config.toml
num_hidden_layers = 11
hidden_size = 320
n_experts = 80
experts_per_token = 3
d_expert = 224
d_shared_expert = 448
hidden_act = "gelu"
moe_layers = [1, 2, 3, 4, 5, 6, 7, 8, 9, 10]
router_score = "softmax"
normalize_top_k = true
routed_scale = 1.5
balance_loss = 0.00219
balance_bias = false
router_noise = 0.1
n_groups = 8
groups_per_token = 2
init_std_router = 0.00876
lr_router = 0.000524
num_attention_heads = 10
num_key_value_heads = 10
head_dim = 32
vocab_size = 32768
norm = "layernorm"
norm_place = "pre"
norm_eps = 1e-05
positions = "learned"
qk_norm = false
attn_scale = 0.177
tie_word_embeddings = false
parallel_block = true
init = "normal"
init_std_qkv = 0.0286
init_std_o = 0.0355
init_std_up = 0.0409
init_std_down = 0.0409
optimizer = "soap_variant"
learning_rate = 0.00689
lr_mult_qkv = 0.7
lr_head = 0.00702
max_grad_norm = 0.5
warmup_steps = 200
schedule = "wsd"
decay_fraction = 1.0
decay_shape = "linear"
final_lr_fraction = 0.0
batch_tokens = 131072
max_seq_len = 1024
doc_mask = true
train_tokens = 1102000000
max_steps = 8408
dataset = "wikipedia_en"
Below are experts of layer 8 (counted from 0) of a mixture-of-experts language model. Rows are named router (the router's row for the expert), up (a neuron's input weights, with its number) and show model dimensions 256-319. Each number is 128 + 32 x the weight over its row's rms, rounded and kept within 0 to 255.
Before each expert's rows: "gets" lists some tokens that make up at least twice as much of what it gets as of all text. This comes from a sample of Wikipedia text that the model never trained on. Tokens count by the router's weight.

# expert 74
gets: "2", "1", "3", " two", "4", "5"
router [ 58 146 157 101 198  93  96 177 150 165 159  56 135  96 108 127  56 109 131 137 166 102 115 168 109 139 101 145 142 140 124 181 119 156  78  40 142 186  96 147 149 205 103  72 112 122  88 192 157 107 150 104 101 124 120 128 128 140 187 130 155 108 155  79]
up0 [156 152 119  63  92 117  98 132  74 175 144  98 169 123 142 119 112 147 103 167 108 124 144 100  85 154 148 136 132 157 132 159 166 123  81 135 105 140 162 179  91 121 119 176  80  93 110 126  77 151 169 139 155 205 114 156 132 169 149 190 133 108 136  91]
up1 [116  64 123 140 106 185 154  92 179 127 158  85 142 117 176 137 152 112 108 156  70 118 145 190  91 138 152 123  86 101 156  82  68 102 164 121 129  81 108 134 167 112 157 126 119 145 100 176  92 172 193 124 116 142 120 110 157 141 152 113 171  52 201 126]
up2 [149 145 163 129 140  84 108 129 168 148 101 124 127 131 144 126 146 108 197 134  89  94 142  94 143 105 113 116 202 167 154 117  65  96 106 127 119 114  68  82  75 103 133 149  95 130 121 145  88 144 139 102  81 153 156 130 121  83 126 162 158 157  99 130]
up3 [139 114 124 148 154 116 151 109 133 149 159 158 113 114 158 179 105 140  90 175 109 124 149 147 170 154 118 147  78 218 143 105  98 176 153 148  98 115 159 106 184 115 180  99 193 118 153 131 128 166 151 132 101 105  96 133 164 151  71  98 117 112 111 134]
up4 [179 190 145 147  90 137 127 102 100 116 122 116 156 126  99 143 120  91 123  82 203  99  89 117  71 153 127 129 114  91  91 102 188 132 142 125  84 139 107 197  97  98  91 204  98 137 110  94 122 159  94  85 133 106 146 134 153  82 164 128  64  86 133  74]
up5 [132  85 151 112 168  75  96 118  99 139 188 107 149 157 183 119 147 145 157  92 150 148 124 142 155 121 107 132  55  91 150 109 142 110  98 192 114 137 149 169 104 152 108 160  80 108 112 152  72 206 125  44  80 134 105 131 127  89 134 169 162 128 105 156]
up6 [112 181 101 170 144 120 162 143 164 160 168  97 124 120 175  93 126 126  58 192 120 154 137 136 110  98 143 144 138 127 141 157 142 108 110 118 148 103 160 177  85 126 110 114 103 162 114 114 156 170 101 141 125 114 135 109 146 162  97 123 164  65 134 118]
up7 [137 127 150 143 128 120 138 166 132 126 110 179 173  81 141 176 170 145 201 135 119 107  96 103 110 173 135 182 117 181  76 154  97 106 140 114 132 116  59  98 154  79  87 133 138 133 114 128 154 141 100 155 106  85 131 133 116 140 150  78 100  98 106 191]
up8 [169 159  91 133  85  94 133 183 155 125 150 138 133 132  72 131 130 143 159 121 158 153  87 179 150 125  91 149 143 153 143  82 125 150 125 138 134 149 152  91 156 119  84 156  75 109 118 143  76 179 197 170 100 140  82 113 127  95 200 125 108 182 125 150]
up9 [143  80 175  92 129  98 108 120 118 161 152  91 126  81 137 143 111 145 116 132 136  86 119 110 149 154 127 154  91 110 123 145 160 108 148 166 141 134  92 140 117 133 118 189  77 121 102  94 114  81 139 110 116 116 140 158 179 152 137 111 161 114 181  72]
up10 [125 118 118  76 178  71 146  95 108 131 159  74 135 114 115 171  73 133 124 129 123 125  63 173 136 138 127 153 128 116 118 133 160 159 168 165 133 124 180 151 152 154 138 161  92 133 119 142  74 158 122 136 101  81  89 177  90 155 148 131 132  60 175 159]
up11 [207  58  76  84 157 122 168 105  87 114 140 153 107 164 114 103 165 187  97 116 104 115  89 135 115 155 120 123 140 117  61  86 138 134  97 111 112 194 112 150 137 171 106 126 171 113 155  89 135  91 180 178 170 140  95 161 120 144  88  87 123 109  93  98]
up12 [120 125 160 167  96 120 140 167 155  75 161  93 153 180 147 133 152 169 121 161 126 162 117 133 164  99 113 109 120  61  95 146 129 123 173  67 124  71 171 115 112 202 105 171 102 143 108 123  97 139  88 144 133  98  58 146  78 179 133 114 110 100 175 147]
up13 [150 178  69 151 115 117  69 173 156 126 140 131 139 145 127 146 141 121 156 173 148 137  54 112  96 173 132 133 133 130 185  80 104 155 143  88  82 137 112 141 135  61  60 105 176 122 102  99 170 122 151  89 102 139 131 103 142  99  82 135 143  88 170 107]
up14 [141 153  65 109 183 131 164 143 146 186 108 166 169 124 108 115 111 129 135 150 118 111  94 112 100 129 160 189  97 124  84 137 129 126 122  80 135 126  86 127 122 123 166  78 155 150 166 169 103 164 136 161 168 144 131 109 201 171 117 120 145 113 158 121]
up15 [ 92 124 157 193 136 100 126 117 124 139 136  72 112 141 102 180 120 138 190 112  76 125 114 156 100 120 136 153 139 106  99  85 141 123 178 186 197 185 134  95 110 103 130 157  92 137 130 159 144 146 174 121 107 136 180 187 133  85  64 166 141 149 183 109]
up16 [127  67  93 180  66 138 152  85 153 192 125 120 128 110 128 135 123 134 153 109  77  76 112 124  97 125 145 129  78 116 134 119 119 134 141 138 187  88 112 130 169 113 196 156 119 110 171 183 147  86 169 118 138 158  91 149 176 132 184 144 132 106 126 109]
up17 [149  92  81 117  35 137 216 175 125 109 120 150 102 128  89 129 110 128 126 137  38 135 120 181  85 144 132 114  66 146 145 171 102 114 120 155 107 165 154  86 175 132 109  92 188 124 132 173 100 178 146 111  95 102 189 106 150 157 141 125 159 116  86 161]
up18 [180 112 180 118 127 125 168 152  70 148 104 141 158 114 153 152 126 142 109 168  91 154 184 150 129 162 105  94 150 104 174  82 148 183 127 147 123  94  88 133 110 131 127 108 118  97  69 169 115 156 104 155  93  80 167 168 157 120 192 166 161 120 121 132]
up19 [133  72 152 121 122 119  86 105 170 119 135 120  59  65 147 150 124 136 204 157 108 145 105  72 115  88 176 158 125  82 156 120  91 191 120 173 149 118 105 111 125 110 124  89 103 111  75 131 149 141  99 124 119 142 113  99 114 179 188 124 165 146 136 157]
up20 [139  94 142 170 204 132 131 138 152 114 121 110 157  96 120  70 153 136 131  86  94 126  95 111 155 161 175 152 103 140 115 104 135 169 142 126 141 134  58 110 117 126 147  99 105 122 161 114 175 114 118 165 120 131 117 114 192 120 129  91 184 106 149 169]
up21 [124 119 149 163 167  87  88 152 105 175 159 175 137 105 166 151 166 123 138 174 162 164 128 132 116 126 176 123  73 172  93 122  53 119 103 156 146 105  78  76 147 159 135 124 142 133  96 132  90 164 119  89  94 146 117 106 100 136 112 113 106 159 182 156]
up22 [122 120 154 149  93 127 141 102 155 173 105 123  96 167  78 131 189  42 189 145 125 122 149 103 118 178 108 137 139 129  81 122 111  95  93 143 163 143 117  31 210 151 137 198 103 110 119  71  95 119 127 130 168 116 169 116 127 169 111 167 106  91 112 119]
up23 [148 139 166  77  95 169 168 131  63 103 104 124  99 148 164 120 161 138 155 121 157 130 125 149 129  42 185 139  77  97 139 144 151 111 144 154  84 175  77 109 156 145  81 124 109 107 165 130  97 152 157 145 145 113 192 180 133  98 137 159 126 137 147 105]
up24 [138 198 120 145 177  83 127 112  90  96 153 103 181 102 137 102 159 141  76  50 128  93 172 173 139  90 156 151 120 139 143 170 100  72 178  96 122  69  62 165 137 136 142  53  93 163  96  84 149 115 115 130  65 132 114 154 222 107 133 146  95 152 164 130]
up25 [ 89 137  95 112  91 115 133 120 138 159 132 100 172 106 158 116 161 120 121 117 133 126 160 150 118 110 125 158  82 134 180 102  41 105  97 158 142 148 144 136 124 124 133  95 124 114 151  93 163 139 134  76  89 121 171  93 130  95  76 162 236 160 148 130]
up26 [200 123 128 148  83 120 125  90  56 166 193 119 122 174 101 104 113 151 111 130 159 167 134 107 116 115 107 140  66 148  58 110  99 103  89 155 137 128 146 147 115 158 166 132 136 158 136 131 140 171 109 164 141 110 127 121 123  93  95 130 140 195 119  80]
up27 [156 166  75  93 182  95  93 152 182 117 113 154 114 139  95 145 151 173 138 138 166 110  65  96 110 194 159 135 166 111 142  84 142 158 168 161  97 128 167 111 116 106 135  99 182 138 127 125 116 121 118 107 128 156  51  97  96 131 130 102 138 146 136 162]
up28 [132 118 177 155 167 110 172 124 176 121  67 107 105 194  78 146 146 115 167 112  72  86  90 139 149 137 126 101 101  90  70 127 176  87 128 123 188 133 141 103 147 139  95 145 104 140 133 138 102 159 147 152 163 170 102  40 115 181 140 118 136 152  79 149]
up29 [140 126 137 119 154 147 163  94 162 105 139 123 151  86 115 126  84 111 211 161 122  89  99 178 160 146 123 151  61 117 118 102 137  93 170 110 184 116  97 135 137  81 177  83 123 142  82 113 150 129 161 112 153  91  59 110  89 143 154 131 154  74 168 144]
up30 [109 128  66 138 122 110 118 147 128  91 141 159  92  91 126  92 155 129  79 161  92 143 101 112  76 130  79 162 139  94 105 152 150 100 132 174 189 132 143 175 108 140 107 119 164  90 120 148 151 121 160 124 123 152 108 117 144 135 109  90 142 129 114 135]
up31 [109 122 135  85  93 120 157 198 146 145 105  95 117 124 107 132  87  92 127 150  80 131 107 139 185 195 111 152 150 118 111 102 118 182 135 133 148 179 134  98 112 134 175  87  91  98  96 143 134  99  93  68 127 134  90  89 133 144  99 110 155 147 101 135]
up32 [120 132 132 120 147 130 117 122 136  73 116  84 171 133 105 176 158 152  84  73  69  64 108 116 134 120 120 101 130 218 158 131 174 114 143  67  36 146 108 165  94 191 127 114 149 125 162 107 100 163  88 130 138 225 143 127 111 156 121 107 168 138 186 150]
up33 [131 151 162 154 141 170 147 187 106 119 123  93 138 131 139 134 135 142 153 128 105 138 113 148 140 121 147 119 141  71 144 131  97 176 192 180  92 166 122 120 127  97  86  96 143  84 119 120 143 165 113 130 142  52 149 138 130 122  95 125 136  69 179 120]

# expert 61
gets: "1", ",", "2", "s,", "a,", "),"
router [112 109 125 144 157  88 144 135 196  76 153 133 107 111 152 133 112 162 126 111 138 149 178 170  97  92 136 107 117  97 148 126 178 124 108  75  70 160  94 144  92 118 157  84 198 175 108 157 129 136  86 143 154 134 131  63 102 168 157 163 158 114 103  95]
up3 [131 144 123  62 155 141 168 141  86 109  81 186  69 143  96  78  81 173 109 146 107 130 134 190 103 116 120 120 157 138 111 135  99 176  52 106 172 178 110 153 119  82  74 100  94 198  97 141 189 132 132  60 150 151 111  68 174 170  77 128 125 129 133 145]
up4 [134 114 193  81 118  89 110 126 122 136 129  98 122 134  57 117  88  91 143 117 142 120 137 144 100 107  91 129 175 116 115 133 177 114  99 103 150  46  96 134 140 126 190 124 119  83 160  88  99  68  89 101 115  96 148  56 159 119 156 160 153 188 191 142]
up5 [123  66 141 147 152 118 181  97 138 135 139 125 146  98 106 171  80 116 141 156 125 152 115 133 166 165 164  79 118 113 122  98 122 163 126 170 126  77 193 156 113 125 119 126 123 172  91 151 142 149  88 121 141  83 134  68 146 121 130 110  92  98 122 170]
up6 [158 142  41 142  95 121 141 111 175  81 142 134 135 198  75 156  89 164 176 140 109 172 115  97  87 122 197 147  78 181  87 106 133  83 150  98 147 126 175 137 166 125 144 147 142 184 178 129 139 105 111 147 145 134 179 140 156 124 158  71 114 101 146  91]
up7 [104 137 203  91 131 115 165  55 128 110 172  91 176  84 140 143 171  87 157 147 198 125 144 147 106  98 122 130 174 169 161 102 164 121 115 135 155 111 143 136 100  99 170 117 139 107 114 114 189 169  61 131  59 126 203 153 132 120 128 106 112 106 153 142]
up8 [178 110 106 146 127 144  86 115 146 131  94 139 186 107 151 126 135  95 166 153  81 153 162 143  96 166  84 219 140  80 190 151 181 136 125 155 155  96  68 134 135 168  94 147 129 121 140 146 105 122  52  95  87 116 133 141 131 144 121 149 170 198 200 118]
up9 [178  63  78 145 133 169  70  80 205 105 119 147  91 169 128 152  84 119 167 118 123 138 109  75 165 166 181 162 135 132 120 141 113 111 148 121 153 144 132 129  86  98  74 120 127 176 106 144  44 142 140 138 141  96  57 152 125  90  50 138  83 131 120  88]
up10 [ 78 133 180 147 115 111 132  80  81 150 150 108  92 114 102 148 173 108  82 154 123 100 186 135 124 118 146  70 193 163 167 172 169 102 119  59 150 135  78 203 141 111 135 137 136 138 131 136 101 136  91 137  92  93 129 177 161 196  83 190 175 142 150 131]
up11 [164 188 145 122 131 159 150  99 172 120 109 134 128 134 147 100 113 128 136 171 160 119 139 128 125 155 134 178 143 205 126 105 134 120  89 194 165 141 143 132 192  94 122 143  84 104 108 161 121  92 118 114 166 204 116 141 112  71 162 120 100 146  37 111]
up12 [113 129 178 134 153  89 118 119 129 155  43 151 131 160 132 140 152 123 116  93 125 118 103 135 128 146 146 149 120 144 159 146 116  82 135  56  89  88 134 122  91 130 124  98 162 131 143 121 128 123 200 139  97 116  83  94 101  55 131  87 162  43 119 101]
up13 [136 125 152 129 107 109 149  98 123 129 105 167  85 145 137  77 141 155 129 148 111 113 171 106 181  67 101 137 132 173 195  74 133 139 133 102 143 184 117  66 136 107 119 144 145 121 182 145 151  73  88 149 142  73 184 108 140 152 118  71 145 122 103 119]
up14 [118  45 191 136 120 121 154 113  89 134 141 120 109 185 147 112  97 137 159 142 131 109  88 142 106 125 158 142 123 115 124 120 135 109 181 190 182  95 166 111 145 165  99  77  66  93  79 143  89 148 146 128 105 160 110 102 125 132 116  96 122 179 127 110]
up15 [ 85  91  98 126 175 127 146 139 154 154 120  92  96 126  87 165  92 111 111 181 108 178 114 160 154 215 155  99 159 138 104 127 185 168 105 179 160 214 150  93 133 123  95 132 176 129 148 147 116 121  92 194 165 143 202  58 129 122 125 157 192 138 156 112]
up16 [136  99 155 103 170 167 125  82 123  89  89 100 112 135 138  99 117 119 170 110 161 136 104 102 123 102 176 171 136  68 102 150  64 124 116 127 128 148 191 146  87 215 165  75 107  91 102  92  72 130  82 113 124 151 104 127 156 148 142 113  77 115 111  96]
up17 [ 77 117 180 154 106 164 129  60 173 157 131 107 138 159 155 117 130 102 150 139 146 126 140 147 142 108  82  92 160  73 134 119 112 109 169  88 114 103 155  86 116 127 145 162 203 163 186 141 108 139 159 128 151  49 112 111 110 161 191 120 168  93 185 133]
up18 [151 115  79 195 129 123 164 135  88 140 136 168 125  75 111 149 125  99  61 136 156 154 115 179  94 145 127  96 170 146 129  90 186 127 118 171 110  90 162  99  48 182 160  69 162 109 181 112 133  89  77 134 134 171 132 143 155 154 109  92 150 157 204 133]
up19 [ 69 141 184  74 144 111  77  80 134 164 143 110 126 149 116 169 153 153 130 126 116 215  97  78 113 198  92 103 143 104 152 144 169 120 159 173 161 156 127 124 153 137  92 175 146  98 117  71 105  94 174 135 106  88 143 169  94 121 154 133 136 101  95 136]
up20 [108  97 138 146 108 162 101 165 161 141 114 117 113 114 129 126  60 100 142 141 170 115 157 145 198 150 107  79 108  83 104 175 170 167 121 179 119 159 140 149 102 126 143 177  94 115 136 181 135 118 160 157  82 159 171 121 150 141 162 121 122 161 138 165]
up21 [ 51  89 135 125 107 132 124 142  99  85 143 177 123 198  95 162 123 149 102  87 146 172  94 159 174 129 110 147 118 108 146 103 122 182 112 106 116 202 188 121 176  47 115 156 137 163 111  81 127 206 186 163 150  93 155 143  95 122 103 144 173  64 181  87]
up22 [162  86 192 105 110 188  87 137 186 188 110 139 159 144 183 106 192 163 169 144 109 131 152 126 155 130 132 136 120 112 169 142 128 154 173 115 117 110  49 136 107  89 140 113 122 123 140 161 126 156  91 189 143 146 138 156 176 111  52  78 160  87 118 126]
up23 [126 114 136 154  63 126 104 170 111 115 120 111 141 169 147 119 197 121 103 137  99 173 126 123 188 105 122 124 154 132 105  50  52 100  91 118  97 135 179  65  69  70 122 109 158 207  70  64 154 122 197 109 134 177 182 131 100 126 135 122  82 155 128 108]
up24 [147  81  89 144 103 166 120 170 175 134 131 143 149 114 172 120 104 173 125 126 121 143 156 174 124 161 172 108 151 141 145 154 122  99 123 113 146 150  88 159 165 134 169 116 145 102 155  30 174  95 104  78 122  95 139 124 169 151 139 100 188 190 123 108]
up25 [108 112 119  94  93 148 144 118 144 111  87 169 107 118  91 135 100 129 147 109  67 198 124  89 112 161 116 140 145  65 110 174 136 156 111 167 153 168 142 163 139 150  90 143  39 233 154 108 155 108 126 176 113 153 155 107 115 132 101 148 105 140 123 140]
up26 [101  98  60 144 155 153  64 115 165 165 174 138 179 144 172 133 160 132 122 175 160 120 154 103  85 179 116 124 101 110 157 158 115 165 189 166 192 148 106 146 181 105  89 172 139 109  98  91 120 125 143 126  88  83 110 142  64 153 145 128 131  79 123 146]
up27 [125 130 156 155 156 143 143 114 162 120 125  97  84 130 123 108 150  91 105 122 124 106  49 160 164 113 184 125 114  94 148 201 106 137 134 145  91 124 107 137 120 120 138 152  59 173 134  63 122 117  86 101 187 209 143 140  71 104 117 139 226 121  77  78]
up28 [110  47 113 121 151 132 105 132 137 133 117  97 166 133  67 132 179 175 122 115 131 115 136 126 145  78 101 189 119  95  65  84 163 159 126 139 111 122 123 123 148 124  74 132 122 191 137 139 119 158 117 147  60 140  61  99  93 161 121  92 167  90 106  99]
up29 [108 159 141  60 142 152 164 104 113 139 115 150 101  89 166  47 159 144 143 119 144 119  91  77 142 107 109 152 148 104 112 135 102 123 157 103 121 140 134 206  82 137 161 164 193 120  83 144 136 177 102 177  82 121  68 145  62 163 121 115 134  79 163 105]
up30 [152 127 159 133 141 101  77 111 188 190 216 151 126 111 142 131  46 180 127 137  83 108 123  77 148 121 137 127  95 169  85  68 158 164 179 155 137 114 201 151 133 137 100 106 114  94 179  68 124 137 190 164 150 123 122 118  86 128 140 157 141 174 126  87]
up31 [109 102  79 124 108 138 119 130  88 134 128 130 109 115 144 160 123 150 160 114 109 105 140 110 131 162 131 112 129  56 107 107  87 125 118 135 174 131 148 185 158 176 143 171 175 165 160 181  80  97  86  96 131  93 115 163 119 192  78 157 108 160 128  80]
up32 [146 115 115 120 128 145  72 141 150 165 119 101 142  95  73  99 152 136 134 135  92 146 124  82  89 156  99 119 152 119 200 130 160 157 143 116 107 170 127 144 103 174  74 136  85 100 105 106 122 119  56 178 161  97 119 136 156 142  90 118 143 117 143 125]
up33 [203 114 170 158 125 138 152  71 103 124 112 173 115 163 142 134  82 123 136 154 103 161 193 173 121 176 187 149  86 126 159 157 137 132 112 117  76 137  87 136 133 122  92 127 153  78 132  82 115 169  81 106 130 119  88  92 122 107 173 150 191 106 126 115]
up34 [124  97 188 113 145 165 159 153 122 207  93 200  72  89 148 148 102 165 140 132  98  65 101 155 155  61 163  93  75 138 196  85 142 104 133  62 114  61 109  98 122 140 144 134 150 195  86 136 171 152 118 164 140 134 107  97 156 131 135 132 127  54 152 134]
up35 [168  74 198 102 145 164 156 126  94 118 131 140 136 109 116 105  80 115 143 117 151 177 133 145 119 145 155 177  90 143  96 125  80 166  92 155 173 129 126 133 170 117 122  67 100  76 150 135 197 144 166 112  97 142 109 129 148 170 139  94 178 117 132 182]
up36 [150 103 109 111  52  94 148 105 172 128 130 130 113 125  81 158 143 117 148  88 134 106 138 150 176 173 120 140 123 172 149 120 101  78 185 102 123 193 154 143 178 158 141 101 154 139 152  94 160 102 163 142 160 118  78 146 113 108  98  80  79 121 191  75]

# expert 52
gets: " by", " at", " as", "=", " from", " for"
router [222 154 115 125 167  88 139 139 174 152 140  59  89 146 155  90  99 163 163 119 138 123 180 137 132 190 149 128  76 130 170 139 145 160 144 108 111  85 153 154 103 170 170  80 133 123 157  70  76 140 118 167  69 169  89  99  88 156 129 131 147 106 136 125]
up3 [148 123 136 138 115  93 183  69 103 187 122 101 181 125  81  78  68 101 159 168  97 121 146 104 156 139 119 126 157 164 142 122 116 193 125 150 100  94 148 170  88 161 112 141 132  85 112 162  76 109 155 122 165 130  96  97  98 167 150 141 173 125 142 171]
up4 [107 123 107 145 163 132 103 120 114  93 117 132 116 115 150  51 118 117  86  59 140 167 107 161 147 132 151 141  51 203 129 107 102  97 148  97 156  64 149 148 159 133 117 143 130  84 152 140 117 136 146 200 129 124 145  94 114 135 135 110 135  75 154 115]
up5 [136 114 184  95 131  97 203 134 112 153 104 191 138 164  95 146 122 172 106 139 141  91 117 161  85  99  73 182 141  90 143 128 125 159 145 131 145 182 177 142  93 150 108 149  87 102 106  95  51  87 180 101 154 139  74 106 126 139 126 126 112 111  86 134]
up6 [156 171  82 146 146 105 114 119 167 128 118 159 101 174 157 165 179 171  91 105 105 127 174  86 144 107 109 114 127 143 165 119  93 129 170 145  95 172 131 146 166 168 116 157 169 121 173 122 157 166 133 106 179 139 128 117 146 117 120 100  98 114  97 129]
up7 [148 166 119  94 137 107 134 156  68 104 109 128 159 212 127 122 118 108 123 151 147 112 188 139 109 150 106 104 149 104  96  61 178  90  86 141 152 163 157 152  65 135 106 139 108 165 123 135 130 107 110 109 114 128 130 107 158 129 179  92 116 104  52 165]
up8 [156 116 172 124 190  86 109 127 170 149 170 161 151  91 151 135 120 129 105 107 130  92 112 131 179 170 142 158 140  67  98  85 109  98 139  75 107 182 140  92 112 144 114 144 117  82 149 132  42 170 117 110 127 113 165 185  83 124  92 101 125 128  85 108]
up9 [125 166 131 149 108 117 151  69  80  83 144 101 182  85 157 121 154 119 146  91 108 176 151 118 184 130 149 136 115 150  19  99 123  95 100 117 158  85 126 120 116 136 129 129 131 101 189 105  98 149 128 147 121 126 114 111 165 199 111 101 136 127  97  60]
up10 [150 152 149 121 155  53 152  93 116  94 162 128  61 183 121 158 111 193  99 106 121 103  72 147 154 137 160 102 131 122 157 139 150 200 105 106  72  98 189 100 117  64 107 173 128 168  68 105 184 136 135  95  88 189 119 121 156 146  78 102  88 106 143 165]
up11 [120 128 199 110 144 101 183  96 110 127 108 162 145 173 130 159 125 170 102 128 190 118 104 147 154 164 110 124 137 130  78 163 154 125 107  52 151 112 188  80 163  95 131  99 134 132 136  93 129 116 138 194 111 124  95 121 164 125 122 138 182  78  99  57]
up12 [189 117 120 105  99 115 120  90 128  94 151 106 131 162 131 164  72 127 150 146 118 109  95 120 154 153 127  85 143 132 106  55 115 114 183 130  86 112 137 232 100 160 121  70  87 162 106 149 132 106 125 138 131 178 150 107 132 130 123 119 108 140 106 142]
up13 [140 140 156 115 180 125 141  96 197 100 123 138 121 152 178  98 164 145 200  90 148  84 170 121 121 121  97 177 108 117 143 140 143 131 130 100 172  96 130 159 101 138 125 119 106  94 104 171  68 163 147 121  92 142 129 122 100 129 138 154 169 141 130 121]
up14 [122 104  50 141  98 117  65 140 131 171  76 149 155 116 188 141 169 119 146 141 161 134  97 129 143 213 111 174  93 125 110 112  98 115 176 165 192 111  95 147  40 108 154 105 121  96 146 152 114 171 123 224 144  95  90 120  86 107 113 156 114 101 109 116]
up15 [124 100 120 121 155  99  90 159 122 150 213 123 156 147  82 134 109  95  84  59 115 107 104 155 180  90  77 130  52 160 117 110 147 164 131 159 109  76  79 154 100 149 185 149 124 125 138 139 130 159 101 123 118 129 168 104 148 173 105 137 177 141 119  98]
up16 [169 124 148 146 136 136 145 115 161  83 127 132 150 160 115 183 157  55 128 130 119 151  77 112 150 182 144 158 142  52 129 115 142 101 137 108 135 120 121 140 155 169  86 123 161 150 110  96 161 145 157 133  91 102 108 162  99  74 160 149 136 128 174 131]
up17 [186 158 117 128 106 118  67 155 136  96 156 113  86 140 176 158  92 137 143 117 133 128  88 129 143 177 128 168  94 175 164 160 154 105  89 123 133  80 167  63 122 104 145 115 117 114 158 123 112 149 148 107 129  88 100 218 137  97  57  75 150 142 143 126]
up18 [102 130 113 175 129 124  76 152 132  52 141 142 139 138 113  95 113  92  65 149 111 197 139 137 126 171  73 101  99  90 144 117 112 106 144 110 127 123 136 119 120  97 126 122 142 133 137 158 133 136  81 160 118 144 175 162 170 146 133  98 162 175  91 152]
up19 [142 166 133 108 145 122  63  90 174 129  81 119 138 156  86 127  24 130  66 119 122  83  97  76 140 159 142 103 134  64 163 129 105 117 155 132 127 149 146 128 109 186 126 140 102 204 107 116 172 154 119 152 125 116 156 127  98  97 142  78 114 143  93  80]
up20 [175 171 100 184 127 125  86  94 115  88 121 119 116 102 130  93  81 205 161 130 151 110 145 155 110 162 147 121 102 160 144 101  98 164  95 140 164  87  94 154  84 179 155 169 152 118 136 173  93 108 134 127 125 111  90 162 138 114  83 165  94  71 140  82]
up21 [129  50 108 123 133 138 149 168 102 187 134  86 180  70 131 142  77 114 123 123 133 158 120 149 120  69 179 104 141 114 153 151 166 113 106 195 175 137 103  90 136 135 164 154  97  89  97  91 137 118 159  84 157 142  98  86 121 163  97 141 160 142  89 179]
up22 [112 162 165 127 139 163 106 166 104 166  90 135  85 202 115 170 153 120 153 122  49  68 141  94 164  73 107 143 215 121 117 135 146 142 123  82 144 153 162 138 140 145  58 122 125 131 139 151 102 131 111  69 171  94  70 127 140  79 163 117  83 150 123 122]
up23 [118 175 144 117 108 158 135 153  97  68 154 144  85 130 128 112 113 144  68  64 163  95 147 120 147  97 149 124 127  71 121 137 130 128 135 124 148 116 111 164 111 122 109 154 169 146 111 138  68 121 104 121 102 213 104 125 163  91 159 128 141 160 117 155]
up24 [171 129  79  97 151 102 136 173 108 169 171 158 122 121 122  74 118 152 121  94 101 142 157 150 169 107 159 154 113 166 147  93 101 122 146 128 103 105 131 135 159 133  87 133 127  95 162 121 138 118 140 161 137 205 126 108 106 156 156  50 147 130 160 189]
up25 [138 124 124 108 124 188  62  99 127  82 143  91 170 142 128 125 104 143 144 189  98  82 189 156 117 124 105 119 174 106 169 105 101 126 133 135 103 192 150 155 124  64 123 163 142 131  64  94 167 119 131 164 101 171 141 132 211 146  96 182 115 140 116  88]
up26 [125  52 108 135 149 104 130 142 168 204 194 133 135 145 122 112 189 137 124 155 144 139 191 154 120 133  99 132 132 127 193 148 172  77 186 129 132 124  88 142 115 106  91 156 118 115 120 146 152 116 143 115  89 131 128 149 156 147 114 109 133  87 143 114]
up27 [164 137 138 110  87 132 133 112 141 110 133  94 132 118  92  59 149 169  97 121  75  90 126 154 129  81 138 104 136 152  59 111 169 122 167 147 125 103 129 162 145 142 101 115  70 106 172 125 127 160 139 167 147 144  48 115 121 118 123  69 192  86 126  78]
up28 [107  99 148 179 168 109 179 118 164 119 175 192  64 153  15 112 156 142 147 168 136 126 109 146 169 113 148 109 110 170  99  82 134  92 177 123 253 100 174 163 140  71  85  88 143  80 167 124  42 172 132 139  98 131 125 107 102  96 151 142 168 138 102  97]
up29 [124 120 166 178 131 151 120  95 124 163 129 125 157 108 115  57 117 111  47 114 147  98  78 101 119 112 130  89 122 151  69 151 120 114 136 143 124 132 158 199 144 152 135 123  94 174 159 124 136 108 131 110 139  89 180 107 159 144 139 136 135 162  98 104]
up30 [106 120 104 110 120 140 108 141  93 145 115 117 118 130  93 122 165 107 117  99 191 123 144 157 123 128 109 125 135 126  75 115 172 159  76 107 130 156 148 158 149 148 169 152 116  96 127 113 102 116 202 133 144 115 145 125 130 123 157 133 115 126  84 145]
up31 [133 154 139 113 130 135  92 141 166 107 170 132  72 173 163 160 100 165 169 158  90 107  71 115 113 108 117 164 142 132  78 138  37 127 143  79 163 105 107 104  74 103  81 133 114 124  53 121 130 109 112 114 183  67 118  89 165  93 162 125 103 170 108  28]
up32 [121 166  61 137  73 134 134 176 104 142 184 115  74 151 100 115 139 129  54 164 154 102 133 170 107 136 107  75  94 143 169  96 141 112 132  77 102 207  83 123  98 149 113 122 111 172 140 182 161 137 155 125 115 154 121  69 152 136 116 116 121 163  71 156]
up33 [129 146 113 169 173  95 125  96 112 156 148 126 112 142 136  94 146 178  49 104  99 139 134 150 142 167 147 184 128 163 140 193 119 133 103 137 128  99 198 134 111  86 134 118 101 177 108  97 124 161 146 173 166 178 177  67 158  47  83 113 111 152 112 128]
up34 [163  73 145  76 103 166  94 112 141 108 141 158 120 141 108 128 101  95 127 171 134 106  59 125 119 103 163 131 143  89 126 154 134 121 151 138 142 150 114 137 126 178 129 166 158 145 106  87  96 181 104 137 115 175 135 153 166  89 100 104 152 120 149 111]
up35 [102 123 101 146  98 134 113 155 188 129 157  50  88  74 158 114 110  66 126 126 116 102 120 145 133 148 167 109 158 133 124  90  97 164 120 121 162 120 146 148  90 157 134  82 127 111  77 129 142 104 108 178  98  88 129 110 120 198  70 108 136 125 153 147]
up36 [162 164 150  87 112 113 129  70 158 171 156  98 163 128 130 116 158 164  67  90 153  91 163 158 167 169 184 177 169 134 135  83 142 137  71  79 145 101 140 132  95 117 110 142  83 146 127 110 168  99 165 153 101 125 122 103 125 181 187  85 131 147 118 114]